Weights of a small mixture-of-experts language model, trained from scratch on English Wikipedia: 112 SwiGLU neurons an expert, 13855 steps.
Below are experts of layer 5 (counted from 0) of a mixture-of-experts language model. Rows are named gate (a neuron's input weights, with its number), up (a neuron's input weights, with its number) and show model dimensions 560-639. Each number is 128 + 32 x the weight over its row's rms, rounded and kept within 0 to 255. Numbers have three digits each.
Before each expert's rows: "gets" lists some tokens that make up at least twice as much of what it gets as of all text. This comes from a sample of Wikipedia text that the model never trained on. Tokens count by the router's weight.

# expert 19
gets: ",", " at", " over", " York", " through", " government"
gate0:134115117119126103141107130141184106197138104105098127120121083104130092131149124112113104124143094111088127115098169106107136098125117114082125140103177123105102081131085163118169152135114098116085127129093063132153133083152148128162108145
up0:132139108107099136143147127118074103178134143142148172179113155184127146117126104133102150136169101150170162190104093142049155081112087156145156133096124097112128079172099141092127119083166109092149132126142158156085107135116119174130129071
gate1:135070082093140185180074136061155058098136126161094192137148097173167106131124158162183156112156133163080119131072178092118118094094071122092148174156181112125138182125077158100070178093073202145125169074140179134076113099152129108126095144
up1:135139156142149075075132173174166141072146072110067161083146167150103160175123151123124117135157101154153126173134162144121121177118093083180075085123158156173140125140133139111140098157148060129123103064140188221123129161141191127118113094
gate2:107180108115120166078158158149131152089180149167149136120137146135124153139161160086135176138113112104135150112131112118181115118101126069106119125136163176079100149137127093139153164155103162133136146105108151125145160148078155132167126148
up2:123161136122081107126163126146142216142113118160145124138104110110135105086194070163140147114084131127085118078164098172098156130186132170114094149131116127094179125113139133109152104069178129130162157063150066092096119162097076145139170120
gate3:110124091142157143104170128208125199109083122162095112094130107100081127109207156125141117107100126146127166102178160107185171158116134125137100158133103175089154144171215122095111158148149178150065121096126119106101173112145155102118142122
up3:096172223132131078110096135138133130091179171092186095133158161096148092114128078138161140133106206132136111115070115160129117115146112131135082078187153107137158159112107149154144147155120133131119128145162101116164093156103105112149123175
gate4:111160124126131181154133106120155129151062142138134111093135155124109146134197140108125083169162099126142119166145148123171123202152117094129113133107199144044123133138130109120088125124146127166155168125140083117164157132143178098172080129
up4:088184086135172121100132126136159157160142100083167067135143051150125079126176161178136141118014125156194122110160076148113129102125198131118167101141122072137116095193090106181117115163206109100125096135185111175166168117094166146078125097
gate5:203123098153005110147107080089161162159128116137086121130104140148133081135133109046118142139172079217092122112144127173124192183121073092103150113143130151034148150145165152089125157142129109148162184136099130143106145119066150109145146087
up5:092129083100125114124083104126185176181158126095075150117106109161103066116138093132098124149143077124104147145101122124102121143168099128154168155153150165048105191155097162145153107165074087113074099111133097107116077075060108106089112106

# expert 1
gets: "-", "|", " |", ":", "a", "e"
gate0:017120139192091109111145157107155128120189182114113124175119143096106157103159183150125080056140145202139176130159134186170129123176098124086187120158117173130164074148147140101105213099158108089132089167136158157167132118159109115177115128
up0:123155141158103118139153195078109097140135102132117145158170119072199116065111132153054073189149148142150122124141144124159157162093141111145216159084113177129130130094150205144140166116069144114086061097115095133154146138083168131115077154
gate1:093125177174087158122100130133127173112115116073114113111115173133171149141133132122203087133144164150083101111144139117085139127121102147135138105131102140109103114152103166143117160243132117149184110091177105109181126102107012125049108177
up1:116167148082143086130111118104142116096090102125117180135138138086124094169142162144072089166103132163141140123122151108087146116058149110167152130162157157091154133122138158153166130140034177186125118122087162095182091145118122117167101161
gate2:122083140192141175117093159128175111146163111166147132180151063150141167127152079089130140093153098224134131122112146127138203123119111096120140090133084145122111163181106110147059116134116131165128110073129096131141140093142101167119086165
up2:143135108146128121099129077082114171110144040142140062140081139128196150124169149110151155162155101156157117126126091128098168119140111125096105137130089114101144176084124113163063116147101096144126103154121111154167074123130148157043180097
gate3:124133099069164165112155095086149124136080107139191137216164073163174130129152168159126169105135015121091126127157115158147137113148163108172069114124123099156093134156092162169138109126152118128149123114179104168134109128094202129085106152
up3:119142184083133063185118153179099123165122128091168131090114106117173073105097119067190150110148134153165159125126115134160126105120147128081145105150127105159058155129202121136160150107071127114088089116130109081124081148156109129147192179
gate4:111134124186162159129140137180077125128184119135190128191132156151124163116146149164127140145125134077121165158082085141141136131109130079131108143156121133105153142107070121138124113119152161172122094054184124079127128166097103130093093147
up4:136120101108144139156147071103204172166169174156148177092127128126090086189153102152104189135099100119113107104113099142148148117172125139119171197115106101132088149114102106080171095101150174056119128117117128154084121129075130147060123162
gate5:146136105088159123121087132147092179097088068152166130166079120129114153118134130094089151184131107102105099084121130090167145137169119119162102099116137125110104135149163163167108082107140105105126131202097132114133119084058145160099115185
up5:105139090116104088093134144130111081107156077088183094113133131169181142140114151140179152159086183141183144149130109097155140106117077115108071113152180205172098114150163125103083149108149091160148076104145119138079195057102191133082094175

# expert 4
gets: " was", " is", " it", " he", " a", " He"
gate1:139162061135143140125093089087103082095092175142114142152101194086140139076108110165157129168144132137099139147138104112147140083197099125160119167113103160159176117113142055145178146144107128116163090079098107157098122175138128035127143130
up1:106113141135166116098085078179087155083103077217152113143175130125111168095138166155110176165074114110136164179167111115142151097087114091132116171140163123178140135171088087060117136117138112104137127146129139174101121101112118101076138151
gate2:111169163123132109163111067143101119175098130090069151081117123090123119078117151091128156086156126120085149156142143124107123142089150201119178123160169161167128189133118124060140121105098105117181123135058203187100139066078166093101196144
up2:093168073099065181119128130126170126097118164156142130168143117098133121159113048137139099119057129076145132151106137096142079136115191120196133170075088143123080093077138134167155060101183178114111128112112103085168125146151109132075098082
gate3:163183095162117158104139097118098097137141098090110154200135163136174114136158131137185126152083125182132143093078127116156106119043083132144115112141071094110149136164163172123121140159143193197142178125123105085166124122098130041082138143
up3:230087093129125110128180133115113125145132103112108155109148108095132104116105107054092129154139163111104131121158087052095188121085147075128118159189161120154106172064144078072154100118178147141103102209129150128095120135107129173159122181
gate4:186118198120115137138121130132160179115201159069177133142093088116211141091132098105152173140156103108141154172112116146140130114161121111181119124154164191136102160154142132103107108146153104131164103145107129099063200201121095074111133104
up4:143116119129119115148135129177145090176164119152164114172212144144104156163107119180151115119127082189148158148078099114136131130141112131117194106068169091146111165138092131108159137105150151131135124096105143100125110124156130139075141120
gate5:080130120149143168177098129118139183113099116138092105131112093093176109102182149083110101166097074137168112212133172072114130156122117146171165132117152168108155187136117137133175085113145074163112063155149149134158175144122154096151121154
up5:134144117140174150126133183095054087107046123108094138138112124157175130161076177084069147081047100150154148115132126120130098191134129091128127087150117149145123131155139153138088084037150122138125193097103128112087157085138163165173144144
gate6:115135070166148172147143160161110105130185173134163142140129054198067169208095198213173118130151149150086101142150163156172115144194159094211107155143098137134174156152155081091129148096065110102136120102119135107148177120135177075164095191
up6:106139101176172150088085147084105176178075171141090110111138069103089141062174143096081153122124100100123113095114093121086105195130077111121152098103084119137137081111106148156145140103163062116134152105104084135079114038138108151193112071

# expert 2
gets: ",", " (", ";", "=", " and", " who"
gate8:161161093054105061118166125141153164151179135158129136050129174169147102063135235107082161158137111137125153135121089155079057175212149119141141125163099098097144134110120142123098082094163082089103101164116103114096164142103077130142150115
up8:101097100154146163127121199120207141097155175097122091160177139118132133078108127134166155099165155136105163139131182112169141060109104083126097141142112162135106103182068094089129129147151124151119133142156085110193211103162144114087135099
gate9:185117200124193132113186141117155102184107190140093159178073052088162113145091033150127081134092065136155130155125108151136144123140126154125106172047119102135116117153123170157143112135179152119131148126090095104154120088091176108132114137
up9:165126187118144122111086098156112101094141150133077178136126132186071163158093161171148089116136088128146092129180157102068137108178115130115093152124120103138142076168116131137104110188136121142122122130114212166078070106168107154088158131
gate10:125118106082178151139101117165121140083116171143154111097132104122140132182120169179123074099081142116143123171110156099101132132136112140100106107107125089218124105121110127136115152134148104117111101095134208188170124107166165130157135123
up10:170119170171150144073121115114163144072083159173092119053111132090143142107108128156162124140091119116156117177124109162098142143128178139128126126171144099131114084142164149135114131157091100088103144179133143116138143092160154147101167109
gate11:159144105129137077118089157101167129172179084107219105100174124074099142120081141116165118132218114184155144128128123135107180172147118135117101127149128127127140149120143062095144114140113141131138157080153089145105081118142142109146146097
up11:174130154188148155120135145044121171092122140144094123111141138100193093129119122068119160093119107120122129124133089121198105141100186147140126133156104123143109105131122115161109099132136132124078111104125136173163068143068095127103126121
gate12:166161117147113118104128164141129098146134151102127124170154147183209117126177077076136148114170154139125151135101129163139112168104133119189147138073125219202139163113059157152163107124074169172139173041170120142179155106116183071122129101
up12:170147129124095026058131156076117122169110141077099154130160123061195173093104093081139148101122120144129134162133129133123151146117169143170205136128140111168139170142166151070130143156193099138157116100159163162164223125142165071117096105
gate13:082181115167103147119134170093182181125096121171121102150103125164150124069155131149085087141088146113117145162123165125094098172110144109120111116179210122134151124112110125112116089141170072088108093136140186155119106165106085097126109090
up13:095094148133083163130116107105117236087171099136111121105135176181086118131107129138188141140092107153180158123106076138171058139101144139161115144153136099144147139079132133070125109153090176110134133147112154192137152128129102124137133114

# expert 7
gets: " and", "|", " as", "==", " The", " or"
gate0:103098102104109189115121114164135098111189190168119140151152155107125131130140113090103137156089131158165135100106160122137113151101147175075161128180125163096052173152054143114157127060119091108158113154138085080115073101108174184138160120
up0:156170103152046151159173135124130146106089090174134152180126084127134153086112118139126142114198141130115098109154136119065145137155153070075171092126170055130105116117107064178107090079192199101128109139142153144108086139107135153114135105
gate1:135104077164081143114114189176128144094127119158107131146114148053129121129114166079150131127151124099142123128107154061072128112075058070172092192147164162121097150181052092104127105179122091204088108089146117063141095128138147117100073134
up1:177152132084093188160101132179116168074155092106104152199109156092134163144150130086086120120171108126124115137128106120077140122121089155120145075184131153121094162177114139117165156120166100159163106168167147106195189128094127122121181144
gate2:169090195098140129171149129111137144095149101120143170100109170157096147162139113116118112171128155151155158045119071041090107130107127121179135156114131164084088100175105097161059089132140130151177146129185145122129096137126113136133117095
up2:066142117203071144107109036118145191074162131057123116133140092162084111125147080156133109157148136122116120160183130129073113144111153126154175106168093105135088129045086152154100115116135151089078135142144153191109137082108103141185119179
gate3:207155121148175161136116111080122132111143131168133203116107125088142119110084112076143117100126155158135128028155124118084141197100089148147123131196140179193173202178101173133176184149125139099122183140101082170148108098154124131200101132
up3:115115108122116153233167105066143136183177157151145152102151136120085124165134161209131100122157161097140114152172162155059099167133156156099134176131159124056139154070130118147125167130088138115132103140124112110131145166186119088150101128
gate4:134086109069192142134175122122131113142091072107119078109093153116073141147189147171144060124136155107100122131117078151139106130097129110160109129112171172111146087147150116110140098110062107148157104155057143062166127191061126147113127159
up4:123132122148183123117158193136071148123189106151141159148112116163134114108121093137119122119203125146055115181211171081101158126109140124121097143180108131092184134120122104111167103125135165081183150125119105177029049130120216134163135100
gate5:121086167122093106087114144131177099158172147117129138149082171099154147087187127151169185144124120151161164156147165102203091097123161129130142134080156181081125102179138130120120078178117106089130150144123067111161162145095157103116090130
up5:161092138146151117131211128161117101179139160124080119125113155109183147146136058103135121101139151097079138122107122090155119149175113123138128105094137059122182156084081096127117137140118122113138129096112154147098151126108150100098084151

# expert 18
gets: "s", " —", "es", " people", " after", " water"
gate0:108157155121169136118137080118100100152094118164086161138047102064153105097108159173115119121110155133115119115148178145101135137124125184136101137141173076144172128123146117082110122157161174144134056154113203134119155175074112149092117152
up0:106132076162157125096145136133146119132157223123154108102091068145081152099100078123080095133093175152109158166112144136089076140161141130170086080085134141140166168115075156066095143127051160101119065100174153111134157110087086179115126109
gate1:136148124081131109127130094148158160106159118152125081157188113141157142149123078145120134120131124187153098133128112147111175154179096111144170125165181040146157144196103106099152087152154109115130113117134099144106103129093123054094081143
up1:106105131157171125175128181105152160129075164135107158188162104178136112099124094120186113102121143087084183150152136158154081171150122092092061156150103167138105086051102150115136134054151139159121129081098109088169152118165135178131090086
gate2:121141113124125190185183146205139064117172086089141081124108135171154103162086141127081077120155095145154159183092119113171189128190119152109111104077142129136064180132178142113137116105146127173113103087116164117147153114074165129088134087
up2:148100214086172137110109097138148121094172129089057138121128142192106160147149112135126097105135054124229155108181131126071136107125125118080170118077105187127087150105029145113094101128132129134143189101104129098155139158088118152135147139
gate3:116112137160159090106116143153185163107107173139152113153140119157161148150171103106132127171058165213117104124149155084111086091144117154125156139099108171115139095123083088131107151124079152112146160099135135129114095053150158073177067084
up3:105092122153147082091129147141085073117160148151116139158111156107139155162177127088118127148118048055122153118122108138062101066164177131163113138187181130120136123182095105116170076147162104120174121151128129117136126169111121072127135108
gate4:171109177151126170129143115105138131082163158108162122102115161153151129061109141083154147153171106115137149145112127151162096149085041123128105168162160106153158116120101083145104125131088117087107141151134121161087074151119100131175097139
up4:178125117104140151063165136111111190116160131127128123134116177141080104100097109119118128102093130158143141181167130140179148127180137142144112112109099125102087138177163203151132129086089124058127117118077139088201100123121163127168090141
gate5:122143100141150135116154131098191157144095158131092129098151132132148106149121174086136154125132163110106138143122107113151098149115148148113162092154121181174106106101183091136171106135134085121137115116106157136086074111137093104055107133
up5:059145086098099083093138144098124190160134157124115089134094145087151083137152076117136077112140114064096173107145106107156136078184150121123121122106114147070210125120076187128127065099085109118151126095198131099148143156131145069146113118

# expert 15
gets: " of", "'", " for", " (", "-", " to"
gate0:161097168178090126170135109123182167153111111134140114076166163106084131199120093110110073136118110193135153154089143156125112179144121156142127173134114167108130123096200097174190143117106112124142105164119130141126135136082131132150090139
up0:122155184095130143154147151129108060131140134134157158117146087082152061170169152127063131082138155087131158136145135161141120093118064109110103130134171059157110064144157157120165090140116153138113169121136139121109153147161099228171159149
gate1:088119084101131138117101195152146078126122061123145122160129094079171119082160137165129130159186166113094141137110091141112117125077139096150127102086153155176151101149125128110126159074090128141121103115093135143081116095115158140134123092
up1:175095165149133132121128118075135224157144112090098139110129108147106158162135140086108152135114125109098149094104123142185121112106147196086139149040154121107185113104125089160143137178184119040095087083123131125092168126083123107168118078
gate2:111131141230131185158097141139096116204203150119149122161139149142140152092134123094063111142086077166165149171176125161057125145151123135133155133158165131098191221167139095110182105167125138129151159085113121146140132174070099137144134095
up2:170156073150112137054129112104120123096129067191113112149179133175109161104159129134141108128129137144125082124104105155139152015178176122120145092132102131173108122116109173110129189112127146172127163105128148131114160126144154186061143121
gate3:116150116113170155136133176145154129116121163057113069153114127113109148110139171109077159103110111139136093173144120179064094124144143112100068123118160123210149146189127150112125110167147152150116113102085213162161178091115140095104109045
up3:130132141107156103099146111174109130074126073142147145138120165119169140053115083147162138150143100085103097122106144104118142132113173081103098121080082072123109096107151150184153123091171073133143137144119125127148138151159135204068110192
gate4:076124159131093149140135168126097138090092178117139107093169178159183163110220166098113080160078134113122173081178088131122167123088139153148100187111139181102085123091109067114129158112128097150112114160072089166162116183110117152171137122
up4:132098128124158126123187165120094132160114091112100116138163145112184160182138164108153118184172164134118170135087095143163086176111117088144064186119125124088110137141042119095153114134168107185172039183094120145151137163183098096168139138
gate5:088155130176109094119084136131071125150161110058116110124129159185146127161160196123168133083139118163153133155132128117176124109083132118091089131104132163128155172061129161140144123120142139150168111103081115135158100147089132129152122118
up5:105084096076142183147160144076127099151086134127144070170128108100119160108078085105147101085130124120161143152152124174163101116093113148115087156021089149113114123148125169139146138084114159162125155113213110136126149069145135118139183118

# expert 3
gets: " the", " in", "s", " his", " The", " their"
gate8:115127120134086120133065178116127147103129121129069127132103121110180166164119133096154160119122125134142103155059120165123108157157135122103112151149164118122129076111117101137105076080091142205077104139216127100145100173078113167150098121
up8:156130105130115125165089156131127149161051130095158165137164160172143109113133101122157131108102132118176118145182155117152119132110137175130070194144148141167136152137067120162104095097104136124080101139134125155184102112108109133057151111
gate9:103170058136129126109156111130165129129133162135095145117087108137199076093133160137145082157153088125160155126178093097128121094107143168107086160161157093126146146137153159134145170095115133119124118128114167159174113097087154134170130123
up9:129144149077145130133114059107169121100119172154163105100147144174140156081110100119175120118158064076171099131098106074141091156177094114138077097076097105158073116068068097104123181141158160189114133078169102100113120179145124150137139091
gate10:172193154221164112177166123120072109081143096137148092173084145128103133141166134187125139123074114078111101075116110168135157130146153100130101151132116135121154105181132109137131128168158050121172092079161142183141154118118097056091180170
up10:133196138150123124123168075141138088173147109162158138143186183104173115142161127129091147131185142098103115168146108136111102110193174126113137140136139173082094156103120138104203145118164178094119130097094123139161122084112161145190112100
gate11:152138102145131122173143123108109100140077100177129136191097104170210085148121100146104104103064147146125152200165105181177132125108138120099076162132131107158167160063097134157135085137099104135113137154155113157127136147147105108125193144
up11:174093158096102134135164149168142124201131138160081139155173132048117092141128170095128059143119151151178171164162116067112164099119150131129092140061088121173126071172140143117097131105151081126142088106122104192155126119214133121153077143
gate12:129170052179152154196171132139173113164155106118151043129152134096146137098097079094097157159165149107103142145162134105123131142106141131155085123084165122134134086146140104142108112127168122130105163137222103115160163145084154093096097087
up12:127146145128109143112138131160116141158203119119184133180137127153111113076117165121144144165187174094120121145148102121091144151107128139181140146107138156125172158165109116126055127133096100174163134114138107097094121208155135133115110127
gate13:129155103095152154163116167154165102108124142099166081084150124088110099098155146048129124162148213151091095103071090089146138165120078102173072167141132122142124166171134144132153105136178076115186113105099159134145168109136168114115142145
up13:107172096131144164166079105151105122065090147112138127081204200091161136083120082110116088126149135147122128105100126150113118125135149143093125141108121129141086080147101162164036123123159089126102131070122180146105078120127118119180122130

# expert 13
gets: " to", " is", "ing", " of", " was", "s"
gate0:129134080148060100124117145072176138152216115104132090099155122088151170076128117130165106160125168134152144091126167102168152075122183152159113169138160152164130116144065150082154140114138116116193127150138154123061143118084147040133110126
up0:143136133078140150107122143096098084135098092137113114110151148103141165128115149089127178113155087140081116124132122100125118114117108074119064177107127134133146114164124120120095123112087147092130190142101125122102133169092150157124128164
gate1:157111133161163128131092135176144112111094080132111169141103142148174181159112115154073095150146119151169183124114170128139122145065140068103187158127139142143093148163054109111112124150113161131121086128142107133129136138097146096100112107
up1:134137135193160160184168137118129126164129136123110151174079120120148103179151133165175175167102166076133074103085151197102150164125087092122074125095169103116142161175086111205185113176176171137163151122154154093142133147174129085100128149
gate2:093161126178167060103125172118152136120109136141116090166120096076120137149061131095171137143138100164177129155150089133114116182104117090164148107139143109106117154103139186055083136104120124154122139100124134098152150110128085049150119088
up2:156190148141136098067160112108131200145087065090120117150095117080089156094088132112166101157142120115168094147146120136135138187166141177163146075168071091107153122110173099065074133132133111184115096120077159175136150161130120076174064081
gate3:165173180161140143133128144089153141116157141137124131174143104138083104160120087185153092125136121086139138131152149102139133136133124121133144159138125137127103198160106109054057142154109167166120122099134159180133096167047125134174094072
up3:125129153166206096098078066196131159123163119159130171191106111122085077115147132178117130111137135125146159113160067112169077096057099124144074138128123136085116135059132174100144137078111131149148091135127124090103104152140080118185161114
gate4:142118094134080142112147108172083131111122093124122096059134148132185102149171117117112100135145163191100146124111123178147090213111079153182171055217116169100120217144154101148181153115158181138112076139088105097095107129104113069120070100
up4:106165122167126082068190154097128151150132149132183146118204165176059157112130100140127155173143117063127156139109120132047103110148180106135160120137130069099179147154094144109105119224062175166123127146169107141174124104201132109138114127
gate5:127131160165174116193074060175066173125137131148097146095143039089111132113167169142120143130164131135102133139096149159214148106111149142144092156125130140118099146163129137169143125101115086069136060115137147122121115180145178138108136102
up5:152141047115112167126154129103137117176125143110133122091115168177107143113156112109145094121070167186173112132153119147128110124197176109179114102135129124165112178097132138139144129071138100105158140152097135075147099091117174138135099085

# expert 14
gets: " |", " by", " with", " 0", " from", ";"
gate0:138135132185123147123105176128136195153093169107087158122087162070116136066148133061113141088096074222130158156128147172118112181159130122130078142176109106192154161132186132034107098123106115151151107174090124112168181152106139154146136178
up0:114145127160111099103089186146201138133101060130074106158105185103134160149173099143132125096103157141118146117139150189144161072079143124135100116210161153138092154124116148099124143160117139149124078146212104144141114051134124164052098173
gate1:146155154172154201108123143119114110083131128052130159131105151077142092142076134106113139129097089157108104127156114118101154125144117159171083118159121128114149143093150168126123205127146125114141153140133075107124098068155126119155087139
up1:116139076112134076108132092075071046101111136103115154081135096098128120161075119117101092098121102147116127144129050117176103177107144062125083144191122111153101114150094146157094156094149109139140138124093081154087107158156142164176146103
gate2:145111112054118154147106149165134112087096058108127120099109142128196112163110146107150084175131079151033156122100055125143129105093145091139142157177160168166102093140173110135108140163122082140154111072139127110116159126085129134188139094
up2:154108158142182121112173145132134090069109145082100130144121147111140142102082082152110071089107145088078091117178092115115113108097110142130085077136178144083125120164153155188119133151132174090086140158167176092114143156125173133147095132
gate3:109117096117157134129153168168120166148101109112138122193046144173108133105149098172131078147155094164180135189190114108133134085102146150113109151112131188133146148126089147159148106096071158175187114100137138114132128158136179147139106144
up3:038125131202123124155096107103176147153140095115158192075124117120128147154117111113133090145091112165146133153162204170079114147174119125156165115162180114154148130207175091121132114135110160128095143128078102136107107083093115135132100079
gate4:089102063115191100085096131083127156118107083192158115102137131109133137104120097090198091155089042140119177172129077144192143174133134105136169121135143117128159089103194097141138124118134157078105137131157116120133134131062073093107080093
up4:115149151168127163176133140145058112120188191074125127073119067158094098140106128171100105131098134112133131125154145175126118181093128142121088163131102123161101163153076127155188192149138127111110112127118129100129076104095118100179177136
gate5:156144162088166068111124104082138040085062179119086134108079136137081107059133079132130117150112113092114191154116102077180121108111114130081111146125149114103076127139110145110098179136124148189229111092135131081139142136041068142162114137
up5:203135125130079115119117133111159142084126116181146142165176107140105111164162131079127142134134130090095138150100119067140143106110114106138080092102137117118145080082125146140117119148179119110148107111066098132137140118185154114202138190

# expert 0
gets: " ", " a", " \"", "-", " an", "S"
gate0:122151156138099155112165196160158109135152117149182097103141086140172174107153178133132146079210097165141177095108157169164191051132123167108101150166100079143089126140160152056191102155076125113115110118163160116118184108190117071129142138
up0:132120156110087096195108147174157157078109124182112157128144133091122082167139137150085137121068088126133084159079041107073172099148147132150130094145125109158147116150134174100109126150126173175176164104038120108078062124131063137126141081
gate1:085143137130161179156149174070138122204112081064170171142163144090128140097138087167085131149124101165108111121196063126139110153132102213152138108115160115105122152096172087130152179123089167110152089150153099151150116204074126135170112142
up1:164117166132090140195156059177108142118127146096132126097153100181084102157112081153157148074148165141081143132111156115151144141107126067124107139118076119118108149179105118161136105121097160136122130117132161155107081117161144121079093108
gate2:130113118114132142159033124116168066118095149094090145142072090106131167150157134135152118141071134088071209088156110200109121107114118100124101090109163139162148098174133099114107117163113126148201158161107138223167169135117090098160140126
up2:196152136132093163124106109122104129075168096148134139095160137145063140107105165137133117081130109140105133149130109125073195118150157176155104136093117210169078147145116107115110133175138179113105178112071110172105071149206100120105098111
gate3:160164117162098118134111129096133035177165139129136174178113142096121156108157154073174109087126116160083206153098103143143138095154125184131103154097102137108095094126134109114165203120154181089134088156165094101151084103108078109074084110
up3:164153141048103160084127140137181110146195139110184169191116113145065158122142098144189152144100087077144176141099122077102189059117177170114103123131048104149160057159127108111094123137150146096176107141109152136150153166143098124151106131
gate4:107151093174094162087135159159130073143137164089163159135125148095104134152106113141073125162129090139147106169196081112122168112154116120165086113157149157117094194080171136137072164137139133144122132097136076132129115106152091068102066103
up4:098099128163140139058153135139174145093113147140077118116135150175094157189104083128096137133115151175146068186124176101130173120124109107064138079173183119133110196088107117150117124125147066140115157155194144153171151131156075139070049126
gate5:137170145146159145112103113057070162114171156162098141155131119174177064115144144031184097133172118158135135146158153124176108144059143122140109112131151052152074169146172116126066097160178105179152132095124169152112094137196167141138162093
up5:180111106166143109175095076119132142121152121094106080024170145137160119100089126078107114155136108058125129113153172126103146184151116133107097134129136085098135112139178192159149138099132141145127112197172101121141111139143116101102159183

# expert 16
gets: "\n", ".", ",", ")", "\"", "=="
gate1:130141198127117189133145128149113113083138197144106120146136159130117158087135084106126119126161093174149122128146126102142129178107061102112098188140102119110166132134137101130112158174170158149114104140150127098181096109136137114174145114
up1:097091134159111068107152147121163117101137123100146144082131102084171082138175178114119134132120161075126117122132161162146082104163122120125118092123133190141112114114112160096151128062114122165119146147083104198162127180174087185090124152
gate2:159131085147181164151123119135126200161142079120118087112101110164087136141155042169099086109105132127078076137211136139128207141144102115127124143104120067108132095155158126136142137061162177149133101163130106093176122151118184152107077113
up2:116095124092169145109159099134183166103163097109151134042151136120107129194100152124162101164119114159065134139156107095149119155182078083146142116157200076155153137133132103105100137128127136132154119131140126100079171151157097110132107115
gate3:110128112127111118154171138120122096132140109185188076094076128141093165110068142149127129130137134093133088181127123124092136119079162106120119126091118152101134198104130130151109116125106065147078072162118133139108176160151119147127102111
up3:156083123123183094201123147174131066180132100152176147112181107128085117143153163108126137110143160089168140121092145099116082128087167181171127116133108104071111072082105150124077081104146145126059100125152134161137098101137074147072075149
gate4:098148165130086190109112145074080133139122065097145121104074173093148180131123201078099126131112103173134154159109140127175111151098106101126132111101098136099144081130131100160094153146107129186177066084106098135145108218116168169193137164
up4:166114109138117155117110100112112130094136132110154090100092176170103138167119186118150099145134085102163125149134156145123104156130106152135114095072118151131156132120171105159135145152117140148110134156107168093218116160144125184167138122
gate5:157136110224142096087101153139071144161123121111166125133107145148099135102104115166120069168086129112097140158088128121129127111170129097128145117134167157111077118200131134124131136106081147137100114111131101105126125146075083120117150097
up5:136180181094115167118174092170145150129137109150141171159134105126160176183090174159117172088122119151174155146101113122138156097163172181128194206126156080140121149048150118108091082151183166129121072163104180122119187085148072108108100117
gate6:142137097163114123106167152128128123111168128072140135125133124112143188099155126121116106121158135156100115123096114163112104138120144154174106139205110176115148117141120079126067157097155065114119090073151130030186168107098090099104136085
up6:118151159116102173165161145126147069145156163092158093088095127122054158097128120200126146126182143071128131122128133118095114140121125105149088133175159154135135101124122102141124115147138083137148124138138100127178139145122172149081134153